Experts of a small language model.
Size: 17 layers, width 128.
Experts: 64 experts in each of 17 layers, 64 SwiGLU neurons an expert.
Training: a variant of SOAP for the experts, 12406 steps.
Below are experts of layer 7 (counted from 0) of a mixture-of-experts language model. Rows are named router (the router's row for the expert), gate (a neuron's input weights, with its number), up (a neuron's input weights, with its number) and show model dimensions 0-127. Each number is 128 + 24 x the weight over its row's rms, rounded and kept within 0 to 255. Numbers have three digits each.
Before each expert's rows: a language model's description of what the expert responds to. This comes from a sample of Wikipedia text that the model never trained on.

# expert 45
It responds to: Capital letter or first syllable that starts a foreign surname after a first name, mostly in sports results tables and lists, such as L-ópez, K-aji, Pet-rosian.
router:167066120154123129109122119116156096156121156157110168097146102129098123106118126163135148136131133146138123108131150086168133154140158154121118094127192108117119109130149148147172131129133085145160106119103134106139092130128122113135139143112128103118155154117105122114132147111090084104122131126179133112145092094156105109152143095177121143147163070127123161134092111101100123080102
gate1:116114113111101138128113116132138128173108144129120127115121123172152146147123135163135105147101107109128135088119157137108138116126120137136141165127117129171115139180132123129148099124117072164091138169172167093146173164165092109081147119171106147104157122084156115166101145151066135141097109149151086140135170120164117149152113121137108148148135106106119120162122113103096130141142
up1:118130122143129104163095151183148109106135090110128156138155138113168105108137133125134126141102147122116160107131130109108086148148172072135137102108146089150082169105129133141122128124149167118135083153148184154161117144125148177140094126144135136152102135156117118153114130152159153144200096120111165112148108128129123162133159092114136098120102154133131146094147141135165144146108
gate2:156139082150119175142143094125178142119109159158117154110129123137145111148106126131102108100059146156165124122170151077133125123124150120093147070130156120121157119123179161163123144115137098139092127115096138137183145181139140135132128133133139120118110152102173126106119091170153138097160125100128109133138158120167105121119126088144153136146166101105119137147111139133134130115130
up2:131119153126127145131132120141090141136125124080113106160137114143111112117169059159121115105158104111138141149129173121114148131165130152116119127104109120173093151166098111129145105104092138133171149109142118137104153129148089125132130120110122136143120129154082140097125124091101109149119124163147116124158071141112092139147126148096103149121063169188160150105149120089137121167143
gate3:111107090099170106153078076172135075082114154128129155122133157127120163145098130149148133130147148130120112116138136121140172117165141127072136132124158096130102124134130125139160142153143134139146133114158145117124142160113122117128150184109101102107109120143138100097139137122106130098102146136123152103117065091141128140138120123160141088175138081181151132117108097170131130126099
up3:125134148127169129116103128132115092115139094122156129166117143121112141144118109117141115140135145145140134145137134110174135148179163119117166062146174099124142101153150108107159137116135135170121152150151127094135113120136116173112109146131117172137126137078152152124134124174144133160143098151176105107082092156143134150093152131123100164175144093132174143156137117156149134082112
gate4:126162148144129098123123093110101106080130134120137111125154117101107170151147130129170091127100103170141142137156156151132135112197144116157101090126176104134138154115104083127135148170172157107155125144172153126164153093104143140129149106106137127149135154119107144143134138139081074142122133140113161101171108069129123109160115116116146114127133107142131122160119109139166119146112
up4:109140149138133141120117106138141132115138130108149162106118128110094147125149114127114093142142146119141127161132152135140184111137125145129112117143138104123157143118170092079114123153150130124166137177167152130196112101112132166149165126112148111167151158114108078132131130125138106119168205129119160097143098062137117154167155086142153145140120109111138127152114126166119132158096
gate5:106117167105099149092158134115143124141126154126147133131102121131144127080114116132150125111140113138105146102140162102158115155107092149075155150120132149114153122110126118143138139132129140162152119106136088113173128148144143119053145139085145135094100145132130139129111161166087075178111166153171148156137145182112068114122103128114139109114138091135158138117130117130153100159138
up5:138133104139125157162119117140106132135102104164138172139120122105120120149114165118154122120137113118112123145104162151171108148125170113103144122129121092094134116097153143100148138170155102127127178081112098115135124134141132125102150120075093130064155114122143145033120151136080091132117100112171113113148127114136108121150136115119156115110124139113155122180132145112110153149103
gate6:123120133118135096107094172158095129121115127105126164139098148123153108120132143144130121154103099089107127136073099107111155159144120128148107165153149136181149120119133081172125107123091102125132128151143152126096137178098147104147127131158143119121142100088105149105095113073130163176153169162150114148080137155120135153125127122150132121135121140082127129123142162146096124137186
up6:120123113155152113144169126109193155134141099160133109107155111178114140125140124130117153120114114161109157085155176159121118089095144134111099114126125127104111125118146123155126149099126138101116112097118083126170150121131146153105131139123139110108131129104194144129172102128068112112085137112150161083165126124136128114168141146093097112131127159144141123115133121120181138130071

# expert 58
It responds to: Third and fourth digits of four-digit years in dates, especially after 19 or 18, such as 1979, 1817, 1876.
router:111104142105128154154107142104140122120148159093137118104122125150128117141131132139182109108109149117140140165083162183131149128134078126152137118150103153111119115092085072141118139097113085124110154113112098149095099118152132151140135117157149118167142132098114141154082144180166130096154093134173138125159118136130139150186149143123115151114119152173112126130156125078120145117108
gate1:166159146110168122129165135172098153103134106122183136182131114108148108137154138103147136135106101177135128149138139156160101098178161123141131094151125128131149131147092138124109112126138126088114130120119148171109090117109130153115145133130168151116166170113135085101110151125172133158169145107128121129160147151072127155118110103151128141135111159114186115114124142106143140097151
up1:117176097158109138107125126077151106153103143178118133118096159139118095134164139133100102113154120064161167120151146114124147109109104095131142144142127130101168139171156120125123131159087149175124130135118119091164103167131120123076129141174114117126098071115146154124150125138124137096141120132115132122101133137161124120130110116114148129098120149127114181093130163125106115170089
gate2:121088102143128169125105168163112119172100084112113100102091128150110148157118112132098166133131157150125154104167120110110085151114125146123117167143119137129091151175119118164173131151089111116151175142110073090131099122087148103163144148139098115096158125120169115098132139131129114140120113126131193133135156118103167130085135135124135116148119133135111104101112114133143154138139
up2:126105122166115112134125151140117091175152099127129089129056115172126157147107137153117133136111158117140135156174149131124126115133140152138136152150100068085113146167113088126170154182099092157135144111130111103101133142096133141114149151131118122147166146143155153114094108143113138127106121129144156119107176136076153135142130169172138131135124151151128128158162119136153167145132
gate3:109125134128134160145104147147147107120145114110148131116118122141151135138118129131181091124127163132122083138123135142128146105078134161141158146141133091109138131121124095132092101141167105100114152091099103130143074134166149161175116125117143177143107157146158141133130120114144077149140101138167118150161153105107075128121138101158114184143120150157099120130179119068130142127095
up3:132140117112086093131151095125099131157109127139097115151157115109118167111114132128125125162134073160146167129135132104174103200124200103149161105106086116142122132125163159106132132135120175108134104135121102128131169142110145073088147136126151133147152126117099124153110157135105144142130144117101147121126157147180133152160076135141117109118132114082134168141136127140131119144142
gate4:134111130124122114090152149114114143129117111141158135122124127163113150152075089097153094163121137132147092093112127074146135125113167119136152165163081136154140128105132144137129116129151162103154169162134147100172157117111058108078135132134068106133125106117115154129131125108129152190107140104153141094124139105127071116127128126144120128139107114093166110138126137099118125156110
up4:126112128117104126096139117119113153152100123152145134127108130120152151082111130137099074089137131164141118137135133118118138109143141134138201174140065167131109116133149137132119128131127192172168151161109132130114090140125113096088076126140079142131137119145134163169129131114160133178132103134156122138098117110110070121128114122135123125125114140106165089141144182113132139135119
gate5:119157161141074162172171141130158131096167131134111121108176119138154149146120111148118148141166113142110125151142161118112129144172113096083145143112165137134157127126094148130088131127128096146122176093143121111100116117123071155163070109161136152120129130124132146115136136141148118149163081142164111139154128146130142122096141128115102134109093056154113131094118121098119127120141
up5:180161113128100137148134095117126115104137161109126110135146110112151125145128086102100171143155120138095141161149145136139132113151118151108123130091155158160150113124092169140070071110122155131105123132121103098084105147162061168154075091159147149115139124111112156109098115136133128151172100124137123120134101118138118131144137120133151130110150064153144105104116120110103116117135
gate6:125137134163167063148124121154121128106137153101129100161112154098111094129112131119166111103135164126102147141121161108091128092147122127127125140138183133133087140142087073137089144109098083121130126138150105131094155108163124139169130134106094121113077155138123109146120168104147137104162086119144093142081102096102120115162145090151106135111128139122109100156135127134112148117102
up6:113118131119097187126112158085160139141154091148127165105133089135156126095155129151107148134119097126117126115112109174118112141125113144114112098118103146104152124112152165116185110151134153129090126099118091120148099151105159100090105111147149128145172102145143097123128132186111130149101160133124167137156158105128170113094132147080160114129129092173127158105117111152128098132130

# expert 59
It responds to: Fragments inside or ending words like ri in trip, e, als, ions, plus unit and people words: km, kg, women, men.
router:126172120123101111110129119152093118147136138082131114158133114131154155095181109142169143093089110150149155142121106160105130123128160169139152137093116097090098105129132117150110132137130127121101140187130156140102170136157156118094137119120159105128098127094149131097133091142122155116117185112108148186136112136115100125149142153117178128137116168116119098144078138099119166130143
gate5:116103120113133097162133135098138097102140083133110139102113177113137103134153131143119110145059149143074168129150133149162135121131147157129107100112148105099106147131121109124139112135098094126134098108138138121130114100156110145137133127123128105127093153084110133142174129129114117132128095114205125105111117109097127077081088133105112093133136104096154179134137112096164108097107
up5:149177121126119126175141168093097126137144082167142117142123134123125124139148154106105082116109130165087108118123116115096121101125170189111081090105100101134086123130143113123106154160138123159113104136124091158125167129129095170118153091167100087136088141096114135136151121128131148140110107128136118098118134111128121091105122119142097090152128122137112150117085138126119131068147
gate6:160119132136127131099115098116106145139143119147147172135120159128132144119173095172148149118161127145166142127127144142099107141148144120124102066111110153136063105136102125156106139099098131121108089132162142161128104156159123128151155144123138117094128125106126131119163154171150154144080118097145140145132153128127119101173138105069181142166105120097105101161090114142097109143129
up6:136098114148105139168133142114141107119124123082169145122110129146152117126138122145128141111125110154145091087166146114080128072137156139133110148168124127134091133137140157159158128098135170123123161118138155130098143161171101152148133098113102128122154166112182121118090132123107146166122110108146164134185106142096135060130101145109143139156140128129184120115153105142102123088129
gate7:099100142143133096150123148118134142123082157107096114145114128128141090148161146115107126136149139177153153129127139135123110099068146097136076140118123123103119118142154189121136150132150091156119147105087129100099110131151129146128113120117140118145123113130123135101123123127054141152153164120133115088076169136086104152162141154115147123142114110124114063089143125143109080116152
up7:111090114127103171118136129076172087178120132155129152151148128151147074147114079098148147115140120123128109136145100114104143120137118163166101131169152117157162120115115130145099142093135134119113100081109122095105122118126137101128164124151105177097151125156101129111077089132118183090151102133111146137120149127116129153134109161130137146108124136142109140103102106116126076160103
gate8:133101114087109115152107140111122165101130094110112110139124107137121130134126137161135159145154128116095122115104101123095087127144160138138127188136118137152101134124190106112094133142122126112151123157126176178171142203126108134124080163116084100142091145142124118096129130171078111118149150136139131114122145167153175089099091131106121143128107125134110111151106125139143118112153
up8:132144132110112102109151137075094145142149156112133108127159136111150132141115082108128130136133130138110146119154146131132107145090147130106129117129133115116121142106136111076146134092092104089122107102125198110154107115150083083148154125082133077102091170136093110104108146166113129117141183118099123084152102141118115077102098111124157159127142154146123110139139136162128165116101
gate9:121128141152125133112090151149156113100164113089117119147118097129168148130143125111102142115106110138117155105153111094098162111100127176106129143098103096064141117152138123150166156102099098129147112145145105105137137170131126171127169174137133117134105142102120116123087114155152109123137130107195136110142127115141086092143108133095158143146154091104154164163104131119109145108085
up9:103138108148122122145155138131127131142124159141138147104137133133124107091107123121167117160146146139138134139172114137152094080123133156155166131124148131151122111145152138102133133132109118139145098123158115113132095142120124100169127093142166157063090116136124125154118148115106159186117088175161130168164082141118150110172167157143098090113146152186135141130188127129139155132106
gate10:126107109086123147087129100151098118083139132143141141165139117141115108110108203145142112104128128121105144161156134146139114096091123143160098077156136148107104128122138157085134132142125107124112108137158120085145117147145145163125089095177136164117118112135171190111153156095134101153155110122106101122092136114131143139124089097105151119153106127125161101113076138096123122128127
up10:113112088121116159097114099151122102114120146155144109148128134174110110137125161130140134144149111124125159114145108148120119172103133134135110096138132144135127103143130138098165082102140078108071084154127108112128090122152142151133102085189161146100119128190176126108149138116119099145119102094166116143073155086121108147126102123125117098130165128115138142146081145123148136102123

# expert 24
It responds to: Word-final suffix pieces such as s, us, is, ies, ers, idae, closing names, plurals and Latin species names, e.g. Angus, Judds.
router:134120128156149120142137117130120193129152150130180096103125127169117133133153064095104150123164077132160107160137144138125120098137071185101106101142122118129111082141136131128101148146126139123103119114110127124160112108113112107104131127140102114108106108120134156166162138111127099121083178142109109138148129160167111159131124121131124118178160135121122092157126116132061153131121
gate0:123115138117163084121148113158155144145131094148159184106159116149109124146109071113093105093113135135148118142139095135150121131119096160123123101127122144098122092151100161119138157142116139140128134105179142136116154185105127108101091128143125101131101119156127141164129095133137073163138169100137121086169165119104144143152130108088115106145110113142115110130123107169109174135170
up0:125106123147093123099119153087080143134127142144137115089090123127078086128137118147145149130122135122140101136127164084063173109161107069139170140120145121130128132128124108124141120087169118129127126166165116135140106090138098113142123120116139133131170109125097138110165129138100172102173104132150110106117132110149106066133156151155122100102122164114112172136144112155139120143100
gate1:116118116141199154113126141133112120117116107118146124103116106120087156139111133144094136125123124145156121129130132094103130097124074078113161130121108129085158143123119148140141136131115084121140098112130125123119153131144101174122151113173078156134129128145093123161145130110094124156128133117157111133106176104124147140173165109171105067097150151122108100186124090081130120098120
up1:141170116109137188125139097128115087125151138147169117155104113148120089132115107121108105107127094137147151106157172096114150135123077104120093122089096134102155149151098135155138156135117096111209092161124123123165106121112139153124162138121143129126119141138119149098128126176134135160146131144139086134171154185107152131127146126159133099121111155108138122128149130163104146105097
gate2:133126115112134105118153126121106097136143153114157161110092106082084153106099133133178085125127121162068115142111134143109123141116138084145145104098164139144100136144105133147126101130103112118075144108103125139152102126172106151114154150149081174166167094139127130171089117132137115127156168172140081155111125133128129141111103129142122084145136137119127104105137135112094083115142
up2:101123109115093109133135136177135129144111088125139149097166135128114142109117135156127118165109134133131128157140116092121113111117125151152128124168139148132144087154146160096100133172152107144135127125083139082062191154120115123128139139158133132123131118143131088119155154124125120158111113098166133095112094119121122130117135122078098076096148084159114117162155192175120142126130
gate3:164120142146149111183134170128157151111190115090148105115120107149122105129115109146127125142139107138079125151142101173138157126119121153165094135167089133141105160158118109169113142117125161144110172150158133115125097092146104148115140117120111143086095133120081143142116156155097123163090106127132180133142106084132097131094136141076144090124142091142112131116133138151123117136139
up3:088122108114120146090099094107141139139119149160088149136103132085127147126152109107138162082158104157155129126094151096124142092155092081112142130117148103105139123122162121089145141116141125101130090144129122136129125170119146132118092137163095105109091111123118111131120133139137133130167146135143066136109146171172133122170156105176141213137125140106119135127113111123140122090124
gate4:120129120161114155121130108103109117094166143204075120134090121159145149127153137179148129147146134151152106170155140120129124147125099133124119113124108143123148165109109120097146168121151142100143110143131095137149121086047132161159160113109144125110098129153127143114185107109127141133137118117136125190145132113133136106096110083124139124150146128146165142123115135137087123078116
up4:132109063150134092167113109187152127125103139133155097124112118112108113094157116115146158132078108100097179092136117116116169163132091122098100130134139122117124109137119143153157088150091142119152113114166158126108095122130102102118096139136167127091169166118108109119094102139119123144138110107123151088116132118130143140121084148121133118164117115119147080143127120125152136189105
gate5:153105110120129125129166133167176115137105134114088112123110107137169151153113153113095130152138116149117149106113097117157132162098110128123122114097100098118125098122115068133171147101153126144142146118152121098144175151156104101189110115133152117123104144137160131130086139176081150127148127143114149110120108139141072151166134137104124178151120171159124120130133142150113182150133
up5:190130085141143133109127105119111173135104111123139131148133146093110098134132103136157141124164109138102162098160106098109126148162119127140140139121136114152138153164121122178124158131162106079128133124135133159133122102125112202146110121132122105124148163159137140088178095079146104118150099121135106147150141122159128126101087129164149119108129076104157108108134099128164076120117

# expert 22
It responds to: Later digits of multi-digit numbers in sports statistics and data tables, such as career totals, points and percentages.
router:123153124146137091130178158146123155141095145094132163109125087157094161196171081144114124110094128116132120099162146128186122110120127115131130112120117132121108119169113138147099164119120157106139134114121109092124136147170163143149133126138086136116127095108144149150107127129097142108174117093147169117109166174132146133070124116140121127099125136096129141135128132103174092149106
gate1:090144139159162147126130168101143095070146166152116108090097143120133113168129127132135121107145098089102132111103128122116168115142131133135115108095096105076124127091144154106139131112130152122160164143140160116139101147115109098121112134095140124113130085148116079136108132128079129116132160107138115132122139154139117068162177089115149183134094121113144113115125140119157176115163
up1:155165113119123136123122126116100167170116060105155090151114129150114114126120107152123092151084127170163125107145152149107127088139112098119111113127160137125141171124117130145121120141129151147102136097146116122109098141115143131169103158176132129154126138142120159121098160119146116104089126152087106068116142135070077136129125148118091128117146095148160150154118070135130115101105
gate2:137119146144119126143163118106162111101060133110133130107152113093133144137097128096114129146130166118120133117143159087134113100154133107117068062115139150086144137171099107150116159131101115120164131101103140122111138143119140159106140148089141113151116142109125131137133085166113102129122130126150158089104082124162119122105140136111108159155180152128143151165109193133146099148143
up2:114108148114153171136139107149113097112200100132128141144128118113199077115085141141121144118134160146116139112155141166070139135115121122163153142098148133103163136121117132130122112063156125133130107139149136144134136104140096104118128149119104097135090134150103120127179132128194097120133137138119118100145124135151137133141133167135118105145104130143127086068154077131123155129122
gate3:154107154119071121185149158124176120116087131174158185120130124168095129127126136146120118136081123126139101179120088117162175160133102132132119146143114146129141082124152105132135137143104171129166119084148158108139130198146122114147127119094121133135107109134166115117086120094103155100124148117111126124127139119113121084137146126108113108112109153143117119127130153139103126162095
up3:122105114139130087151077086117099145096109078097109147126160104141115132114125129187116098109124153118095115121184149129125172170094103117118110145121131118122122140103160127092146124139150109110156128114134165141156126141132120102102088144109141097137149108130158114140133147115145124139146094118108086116144116120077125100137110152091171096121105094069130147083094090120126153142129
gate4:137138111106112126167116140186109120070160107105114115122083126135115128115117111151143130104128165124102170082115095125070103167154147128175140138143134114104141110133150136141124148077128100069104155122118132141120138121099163141112146156096127100138118139093103136088116136138067106064138114123131139171119143122137124120129098134122120144137094123134117159122132096091147116135082
up4:132132149141114128092166131116167112157110153169141131112176141086118131128133165121122111139120111116115113178128147127198134098124096132079143142115148141151171152128129125111165091177130144192157117144154105112113115159111080105142162103114122123152157120165151132181122166118160135161134112112136130092150117149099143117144124142132133114134146129096144082120131113145094101132155
gate5:122114080119122111119124081124192143164128128164140148087111137181099100115104184102132093142144090100137120107115156128185121168141121127132208126104129131134087129128126129149169115150111105119104156111136130098147111136099135119124105141100119173116141142150125121136152108149095166150151152114107129099126101100095152154124102092120155141119143109095124115144128135130108144098107
up5:113169120132119101096116108119139120116147127109119118085095117139122133147095142128159126165139145121111149076109151122165121150119155117126143135119125093158100179101130105142107137171140129124120143148129079090162145116108119179151132156107149161136119117140148105140204137090100144100120086147112121096153080107115113174121116140125148139110148103061111158152098145127112113119112
gate6:152118133123128122074140140114119119114117124100137124135126109124145130149123135097166132129124110099075118139168152116094123099113138114172111073125135127169111111179138156151129120135115097133125123138113161120130145098145155164114164104104092163131116119090089123147107094135084147077146101120098147084120170106126151150099137091130136180117136153097174136130134177141108079130114
up6:165121131121125102091092125127115133081154172131174126091138100136144127098084132147128118124107188108122166105177136157123115143132120101127130091139121127141128102164123171125125180117115091147129121117124110131108158093115114143099144108110119154136128119124102120096122172114125138115142120118115120126117184084099121116151088129158146141160113131104152129163132126123167038114120

# expert 31
It responds to: Opening capital-letter or short pieces of words after a line break, bracket or quote, as in P(ractice), St, Ch, op(portunity).
router:133128172139149120098099152153125163126117160128151105118131095147067119171118092173153137110133118125104133122104141133168138117137123111110147078122105077112125097159125136149111132130142174125098093112125105169091114158088133126149105146100166127139115158174143117127138080126112132117107113127175131167117135112143117121126109141075094122097133118118164164151133114087111095161150
gate0:137125121111111131123131133137133095158093124136120157140157131110101142135137105167136088107101137094137165157101110165125149139131148084084135115122155130144126134142103105136118113098147144166130154120160129141160111105111156147163098156162173128116097121112142152142117097118137145067154125046138168096107170116117107144101120072140111114161142077136112138135095139121150108131165
up0:170124126065115106091141150144130098152148138127111114136127120158122105130143085107126125112112118180157131135119168081103102167111127065141102143143158093145135155145166140145116120103127138134159181148122126125135116150152131107130127103141132134115132141143144156154114124093125131101147105142130176086088119122107130150125127067165132096148148110157129114141130169133086094102182
gate1:116125111145144098108134150134113120130139142101110100147173205127148061150092135123116109154119118118085111157114150088130144161080131132113121108119125103133152138125114139127117116173113154156092126137135143135156103137102116144163105096153150137149077111151107124152115120198117130116133154120152124128079134113137167121146101177106138104110136139132170152145150150116145177144105
up1:099139106135117090117145180166125158179149131106140127128139146144177107095116098079130096091116099142107116143126140122094116108089171144112118119107129115134159141159152119128106109154138145201112114130110115092129130091109120172112098112166146118130144140160084122130145092158123156142109132139167160133063104137129124120147170151121141131108137117110135140138159146131098161157141
gate2:129101202123123140118137122127116157123155166128153134136155139125158173128076153086127133148118124126106128118108140126166138130126182160161141137131125116120117116103140145140110086145164138105161164072124147090121128147179102105129110146153129156133096106174118131133134142113097168104114154195155123153131140133151109132189112129124139122107170097104121094135117144152121145154125
up2:096097093109110171161109171160140122100120103122148124098136126147120090129119138090110148115122144076083154089126112153123115175130133168149104141136125159107114105165137117122138107145097081126117109150132122129127131181104147095158121110148134136097151126151146096141148129108139138139145154147145154152127069135104159125090174145170145123148122138144120154126190126135110115141183
gate3:122082136135163143103119123123104131157166129152119094126123118109097143150100164089135141100158115095130137140133094101137126086123155133107141117108144119110119136121125151125105171145144146126086128149086148137192155160136065148127119105126093124162141122114185121132146084153069140145133149095140119080124115123138099137147141105143107149086152125114144158092101159095097126105121
up3:141133126165126138184117155133140109141130142148111124103118117151150137117163087167115098139111096188138136135129119109149116109152121130109125130125127150117169134138138123152126126109117141123167154169110076124087123112158168093142111126184131127077062088127095107132102169181152118158137096173131146176123118171137117110148129123120141105143130122133129169119151110133127165143104
gate4:120138083166123122149128144134133112097105145145131123114092146140093121155113147180108119123154134132109120138100142130155140138099174148139095124125116085104143173153144100103144143136148130113119129157117106099155144136123151100144132099159121145100083116119117118148126135157057106160094080104140078129091166095142118159126094142091163118101112093141141145102141179094156122154124
up4:142106086154103112106162155140151106133112116118122146130095106125094127135110167150132108139147170132101078129138104152175134132127156129115124104157167092125126170111090122125167112141131107145106093150064115115143159133119143121112132114129159101109099148121127107150149086160060145130166110141156082127122156091126136147130142125133147096079132086109145164108139169130139138148140
gate5:148179149113121141170087097156127097121151180126157170156141153115115126117088163140150147164122152118088155154073114145156105135154096115168164114099110101139128146156091167125150138133135132117131129142129122109137144118106148152147124111129107111174139112112146107080133129124120107116117135147123127122134132156149095131072136065111153153151163133136108138089088122140110117084112
up5:127174097117110094132108120117125087132140157129133132124132140156116118096091189182140108140125120116141131137074150117148086139173125101155146142116127117117102126160085138162114133149117153157150138128131150111154155104158158120153156096128093109173143146152137119125123136104162137169123130115129110106131112130081100124070159107118124145144151144119089123089097154139169140070137

# expert 11
It responds to: Uppercase letters and letter pairs inside acronyms and codes, such as the I in FBI, NHL, FC, CA.
router:136121160139129113114099132121148063127115111167109109134143121112134152156119112138122172099122121072140154137112073062127119098130126112179152136106098115138128118146151157070107128126122149100070119115109157147133109136156076111126134148098136163158090093132151128131130176127133140125100154161167121147129150125121112162124111102170120136125120135081132132145122117097093147117139
gate0:109137125133157151099163123125112082121126102120138140136128140176131135155111183078134146155100112166150124130143172154087120124129102107117115093121154081152115137105127114117091142108065124094164119127171189101110121140105108087122065158118154136164109131137138106104125105106117150128118139173089129124141136098115113127169112110161143143155145142120158123124143145118101106123136
up0:156131117121141149081137113173145129121113097129134131122105096119111175119116150112110136125100105144090118157148137094108134149124135120142098160140112135124111176141128077116095138140062135098167129180169144087099141132133115126136117129080123162141124148116164094126120146110083135140110120145174114137124138111098146159116095107157118076161133082151090132136149084151111154145109
gate1:125100149133156116132116165157120124123153154166140136125082148129117126110130095105110131117117146109113122127129103080122154141133127126133133121145148155130120131152162145141135096106108118060107128142124154134167135173107111116147114140118151147173144167061147125170136088127153124140130165164150125130068087145120143155155158133109109130143159111131153151094137086140077195143128
up1:097146118177122150150100099175125129077163169114117103107101146102147126110143148104090167121105147168097107173148126121133153146099113131120132130157127141084165116147120144135139106110108109125180142174128130126130115113104116096122147148128155132176171153114119141138111110112132157139153171132145099159127089158147099156172158134116114127107151102097151153130108102143109173129147
gate2:142148141117146087106109140132137160124152131150109093185186141156164112134109115141117118123145119138142104100117125078175100107141102117148126093135107125155141146140131108145115111158117145152130171133109122109099125142134170178131103109117107117082112089147157189179130124123090109153132121116136139119109153158085109130108094119119152105108142154120104069112159115083132138112129
up2:133111122097096128148132139084127100083126115127127113156140104149118161131153113136138124087063124099130106152114095107107159123129103135151086143142129126112117108141157133164114131087109117099174125138162134100128120156132112142177145170063159102107111121153147122101077111130127107115127127145088156186139108176111134134110136124117152117112111124131130138102132089136073172108143
gate3:147133154152151131147139156153125156138095144075187155106095152123082141101137147124139100175150107148106115134125181150135118146154120130141106136167139111085150142126106100135184128137160131140138088190110104160097127157115150120112122128157139149162144122166095119112151109101140140105120072152134162140105118140164151136140113108118149131138135123118166107180156136140146130132106
up3:140068114082090132097097113118166145134128128131149136097135133139147132122150148181118084152103075153120104119112155137147142147106109118098153136130137141133133144181127114141094131155114119171158162100080149116136136118138150138120130079170106139101147140100183172126105100142089136151132136121154174120095101162100125119134128164107147125152124131178158124124120138152106142137132
gate4:131140121112096149132115160129134131138116098146136125121170173174140142127132128134137155152133108097152104156122162147108121122081132148087135133145124173162140123122114108108123145179112125119125105111132140158095123143103112210126123135156125169102123119111132118097153105111143149172151122118101124168109094090096112126070122109093102128151128131136137147071086095124107074114147
up4:135125142145103149125146166088137130139115129168139115149123149155154146136127089156137156170106134106141130157115115149153115177130143138152123140158098156169151143125152110110117116158075107133118142089142156138118141167111103151146146148115149164081148108106108151090122144077110120185113145122116111126117145137137066149098101109127101126133111154113161144116161115078102091119180
gate5:163108161172126108150119126093128151127147117124105131149102124111146140161173133119192093113140150106117105138146099099117144117125134130151121149140130137086162102092113158094118149139163117113158143135119108121108127157103100124096136167117138131101141166103129110081083140113092114153112085143115099123106125143083147142123167160142114139108124135183131124194140138087082107137112
up5:122120111136111116132118132054138124114135124138131143120150116106144161126113136146165154119143144124136140097109168129094127124084122144146134115132121179093174128109115186081105169170122171138095148116126089115065105130138171096125136135128155192159132147105130110128131111119115105112110116132092086152132143139087132138127164138157119107096120103169105115154141130090148102117125

# expert 56
It responds to: Word-final pieces and plural or derivational suffixes of nouns (os in enclosure, -ium, -ions, -ics), plus whole plurals like effects, cells, problems.
router:114125139111129124146148099154112102089121184077155110152111134124155136104163095099142169138124130143103096128140138126116136158154129121140096136131107147104134155183147096132105108154164112142117114138129146091132097134102104112150132158088124151168161123113118131170088124204125161084138115174088120120143113155131153113105134161103135131132105148145140121157143112110108181109101
gate0:118132064118128120126135104198090087091098116137142121074076121124143118173143120189116115108108152144121114138131122103144163116091127141094076161099140125118128141137110126125119123194112122097119170153072104152118146142142134115139163172114158120137109154140124109108144128134108124103135126133121107131152113158136115093117111120165098118138090110113128155125125114132121101117166
up0:136100107135099143136113159092188178142178145126140156156113160112116137153089113083153141129109167116124109111114121124144108145131138129141198111125123160163112120144088166134120129059155145110174085090133169102109123084102144131157126115133111117126133104121126126092122129147159161089083104122118138149137148137128122103142117138121137147166100159132125155117125120108121136132097
gate1:117128137123141117146132138115151117125175116159124116142101134102128152120146103147134139101140106132147134120160112157108125130201148131129125097145129086118127150132111185135080124169134125143089173119159100086155071088143107117120113124094123139132144144116147155130158164112083149131139144138121138115151113146168115155135160100077175068111135160134116137110151146125116162176115
up1:106133152134138116091127108109116143107147097185158131094162138135112144142137098136114188136142138168116141119136136125097106164172089121135167102104131120122132079132108120103149093159121093173113134128145110140105121133154119115102091134080108122122150129069130142177136111132089078155162117138110122119105152123122130153145110132084163173099141121102146112087129138094136161128118
gate2:112108118134121127165155131088123098150140151113129125124092147155140149121204151147130130081138165156092081119111122157156122155158132129149097107107110112094095133119133123132131111097093153156114125173121123078124185153146115149113084123103113140160122137106123109125107091117108097095143123148117111146159108135109154125113144115126146140140141140148103140156125165193065130138138
up2:093155080175102165125115132140132115112132194091119098093126122118164138096134118133159126139101147118116150119120108122153156145101126109121127136119124113109151120122155094141159118134166140149129129130137138114087145146093123129116160120126113127152128141104097123155136130109106099095155118139150163111077109118179138144145134101150181100102143125118150102162178185144071122098086
gate3:102150142121117121147120139157112104130123150139130118144139160125135109122144128113180149117122165166102107148116129115134125142154087089163138132139095119107189163166149122114104143157166115128151152133101147092131146122159142147150160140075180174104104168105162139131135128158087146111158114168089105072121105134131117109133084140088113146151127089110154149122117150118135108160117
up3:134092160108107090095108136137125141122126152138097169151125136122149120118106109117128139129115146136108112129117124153106126155140144121140122145118118104103120126143080120113099138087163148105156109141134135118182111092160151143142120155117148194124129167102159160141122126150109067084126173168140136113189092109088153160109136131116159111153104109144129129128119061113164118104153
gate4:157166146127135137153134107155141138115100089087099112114113128119116134147134121101171135122135137120113086147136127105156131094102142166137108177134160174127138089164140107161175082154160164158146122125114138126101180147098139102159128138129171176105119096116139083137109103129117140121141125133157110137152197172174105147126130103155150130144106155114146134125153142119133128117113
up4:130126172127153100139114184192131197138148163124148131152145106103115109122129134157090164113133119120132128158123096114152124144125157168103158138103123136167125124103124105077105097143150136123103120117134115161184118135121144130122110106099151160116144115157159106141121149127148113201131138125129129134146097174121132124163141107086110117135146131119110104122134177130089165156109
gate5:188122108127109125200129133135123138129148164133123144135123136126159136100154118124133175093131148173063133152134150140134124150130111147102134139125089171113116088161127138145136127104129111124149169164116126190112154138146092160142102160169132147112168151131154128115143134158127094129130140136080129082122125167156109111169153146127120146122141115084129147121172135146128150159115
up5:125132114116136083148125136144123102110152172129145149119147154125097146150134135125145093131118127153100132203160157154091144147136140138132107107114154154121177156156114102115160104110126149138074114080149131151084115146129103125103134107141126098131182114117143147111116128134160143179163146117106124153121105122140184137144121141090114096156133129129132107140116169178093103082149